Experts of a small language model: width 384.
Below are experts of layer 4 (counted from 0) of a mixture-of-experts language model. Rows are named router (the router's row for the expert) and show model dimensions 192-223. Each number is 128 + 24 x the weight over its row's rms, rounded and kept within 0 to 255. Numbers have three digits each.
After each expert's rows: a language model's description of what the expert responds to. This comes from a sample of Wikipedia text that the model never trained on.

# expert 25
router:180136138102141139109103121107111157150154120069123123123137128151112142155135094104091103101136
Description: And, ampersands, commas, dashes and or linking lists of people or titles in credits and lineups, such as Zabel & Zwerling, Eddie and.

# expert 42
router:161150114173117189154112095136145107135132171146142152120114130090084141094182141149156154104085
Description: First pieces of split words and prefixes like re, pre, anti, un, multi, often after a quote or hyphen.

# expert 54
router:130092107110155202119143112112143103143106085107143090118155103140126110161111135087093095079161
Description: Commas following place names, dates, titles and numbers, like Uncasville, Connecticut, March 10, 1990, and thousands separators.

# expert 50
router:149113113122136087117111079129131099105088152128137128107129144096089162158165147140118147137108
Description: Middle syllables and prefixes in split words, often foreign names, such as con, pre, per in desperate, on in paleontological, escu.

# expert 40
router:121139138134142175108146141111151118096126112146113109132128133126140131126115133168136119169107
Description: Verbs, modals and infinitive to following a subject pronoun or name in narrative prose, e.g. would, could, had, do, took.

# expert 63
router:135120117129110123133117146124124111148170144131146139155098132123092126119115093139176104124091
Description: Adjectives, participles and suffixes like -able, -ized in technical prose, such as such as, similar, available, expanded.

# expert 15
router:133157103171088095117128126139118111106129120144118148141106147148134084115115082113141140128148
Description: Time, frequency and degree words after an article or copula, such as a year, at first, again, a personal best.

# expert 55
router:138149135174140180110121123103124114114118123124160126122127091134112141129126103069097104091097
Description: Colons and punctuation after infobox labels or publisher cities, plus title words such as Festival, Museum, Railway, as in Species:, London:.

# expert 9
router:148147119138118117100155113148091113096109154124095123088127153131096166116119149147166110165186
Description: Prepositions, auxiliaries and relative words after a noun or clause in expository prose, such as by, of, have, which, where.

# expert 45
router:112146124132110156158174111141121132168129102159118102129132117075155171072110107134087162135116
Description: Head nouns and adjectives right after the, his or their, such as his own, the same, the latter, his role.

# expert 5
router:166125105119128121113151125177124131148107149128144126121131160146130129117134101133153103142096
Description: Standalone number tokens in tables, stats and dates, such as 14 in a season row, 9 in 93.75, 5.1%.

# expert 44
router:102113117115129076069129143132105127130136124141145166104172101156118143095101121131069111109122
Description: Capitalized later words of institution and place names, such as University, School, City, York, Province, Academy, Council.

# expert 8
router:142100087159153118117109128145069107100119110146158154132125158112122166131134152135146134165173
Description: First names and opening capital fragments of proper nouns, such as John, Paul, Michael, K in KNZB, La in Ladakh.

# expert 57
router:102105149128146098117127161147081124108119058114127141172105147136158141144111145104119102138156
Description: Pieces of personal names, often vowel-ending, in lists and tables, such as Maria, Carlos, Joe, Iori, Kaila, -ara, -iya.

# expert 53
router:142164103149107119170118095150117113113092163125128101115155159149087104151159165152144104167180
Description: Single capital letters and initialisms in names and codes, such as AC Milan, EPA, S in 32S, K in Kishi.

# expert 38
router:093135109128132128151144133131153162177117123152096133135113113112127127112108097108115152147100
Description: Singular common nouns after the, his or a, such as company, area, district, film, season, champion, role.

# expert 61
router:099153127095075119130163110146174139082133126160122111153122091147166075107155096188086154124148
Description: Measurement units and suffixes following numbers, such as km, m, mi, kg, million, %, in elevations, areas and populations.

# expert 56
router:139114133103160129121150142119146136121128112171096128108109128131129134136117138143122098080122
Description: Month names after on or a day number, such as April 25, November 30, plus born, died and some table separators.

# expert 29
router:152068102143149104072133116119119127125095145111142159110094150199111148146116170127087123155141
Description: Capitalized syllables and middle fragments of non-English personal and place names, such as Pra, Bur, Kwok, Schreker, Lauriacum.

# expert 13
router:178108146153149093137110117118132143107154129128156119137157123139106138168139127116152134088118
Description: Single letters and short fragments inside rare or foreign proper names and words, such as Huck-n-all, Goal-t-ender, Kap-it-aï, plus hyphens, According, Not.

# expert 4
router:166119106173093126117121080150144156173134113120079112146148121118130115095104155118126098092098
Description: Pipe separators inside numeric Wikipedia tables such as election results, census and sports statistics, plus semicolon-joined numbers like 0; 1; 13;.

# expert 37
router:133113133103112128117149104131116179144111156150112094121136118092137090160147098128107117134147
Description: Standalone numerals in tables, scores, statistics, times and coordinates, such as 18, 37, 2:00, minute marks like 80'.

# expert 30
router:142124173107135165146129128104087102119113146108131101153162112139077117133133119103132145169121
Description: Line breaks after sentences, list items and table rows, plus heading markers == and === and sentence-final periods.

# expert 39
router:066156186122095157158142167133084108118097119149109115117100140068147088141132096108149110108107
Description: Table cell separators in charts, election and sports tables, plus sentence-final periods, closing brackets, section-heading markers and However.

# expert 0
router:105150111133116126167132171125107138150118124094149102133133143129089142148128083101124107109120
Description: Commas, closing quotes and parentheses, and clause connectors such as but, which, while, because ending one clause before another.

# expert 7
router:183087102070125091098128117102152090119096095157158129149134133156129109130102141142118111124146
Description: Surnames, given names and place-name endings after a first name or initial, such as Smith, Thorpe, Fitzgerald, -ford, -ville, Polstead.

# expert 59
router:083151158116118096169129141159167161139157163127135205100117104138120079128109117119065138104146
Description: Apostrophes in Women's or Men's, closing brackets and braces, plus role nouns like politician, champion, racer.

# expert 22
router:107133200125085167131094159143108115108163157133161120144139108150162137087111152125117173145165
Description: Heading and infobox field words after ==, - or |, such as Music video, Born, Personal information, Binomial name, Coordinates, Votes.

# expert 58
router:115144120152165126131135111149107136164156103078146149157133133173132139141152186142146129107121
Description: Word pieces inside rare names and words after an initial letter, such as Pimp-er-nel, Sopho-cle-s, Car-pen-taria, f-rant-ically.

# expert 48
router:153137133115138184132160149160132156163155094112101121137149115160136085086107100123138143123148
Description: And, or, &, commas and semicolons joining items, especially in census demographic sentences listing percentages and household figures.

# expert 3
router:122093126084103090107118154113131097130134096147145186138125149128135128139103124122103078144153
Description: Final pieces of personal and place names, such as surname endings and suffixes like -ford, -ville, -sson, -ić, or Jackson.

# expert 47
router:134111154117137096115114141080103153152114111144158171124119120141099157163120178125141118106107
Description: Accented letters, CJK byte pieces and foreign short words like de, y, et, plus word-initial fragments such as Miss, mut.

# expert 31
router:173162122144161162160134140142125141129161134140106142148117112130126114101075118152154132186073
Description: Content verbs, participles and prepositions heading phrases inside running prose, such as including, named, created, made, of, with.

# expert 20
router:099114115161153117142127172122182152100142151111147101104172114131130132141103119159110141126140
Description: Plural suffix s/es/ers at word end, such as rats, Arabs, waves, plus plural people nouns like people, members, women, they.

# expert 2
router:167118136121096141115079143129131086140129149093154108103162138147121105153135130115113134151112
Description: Line breaks and ==/=== heading markers in Wikipedia layout, such as before "See also", between infobox lines, and between table rows.

# expert 52
router:151118127147117134132123081156171127089120149123131152136099146165157144107149129116102132132143
Description: Bare space tokens and the first capital letters of names in tables and lists, e.g. Al Ittihad, New York, E, O.

# expert 60
router:089150128111149098151109109095135154152121149125151146127119143141095153127154135107132147179142
Description: Ordinary content nouns after articles or possessives, such as government, school, film, system, production, director.

# expert 17
router:152146155126111129158122100148125143124085160107092115141128152151123133084062154100182117101100
Description: Pipe separators ending table cells and opening parentheses, mostly in tables and formulas, such as | after dates, (#8, f(.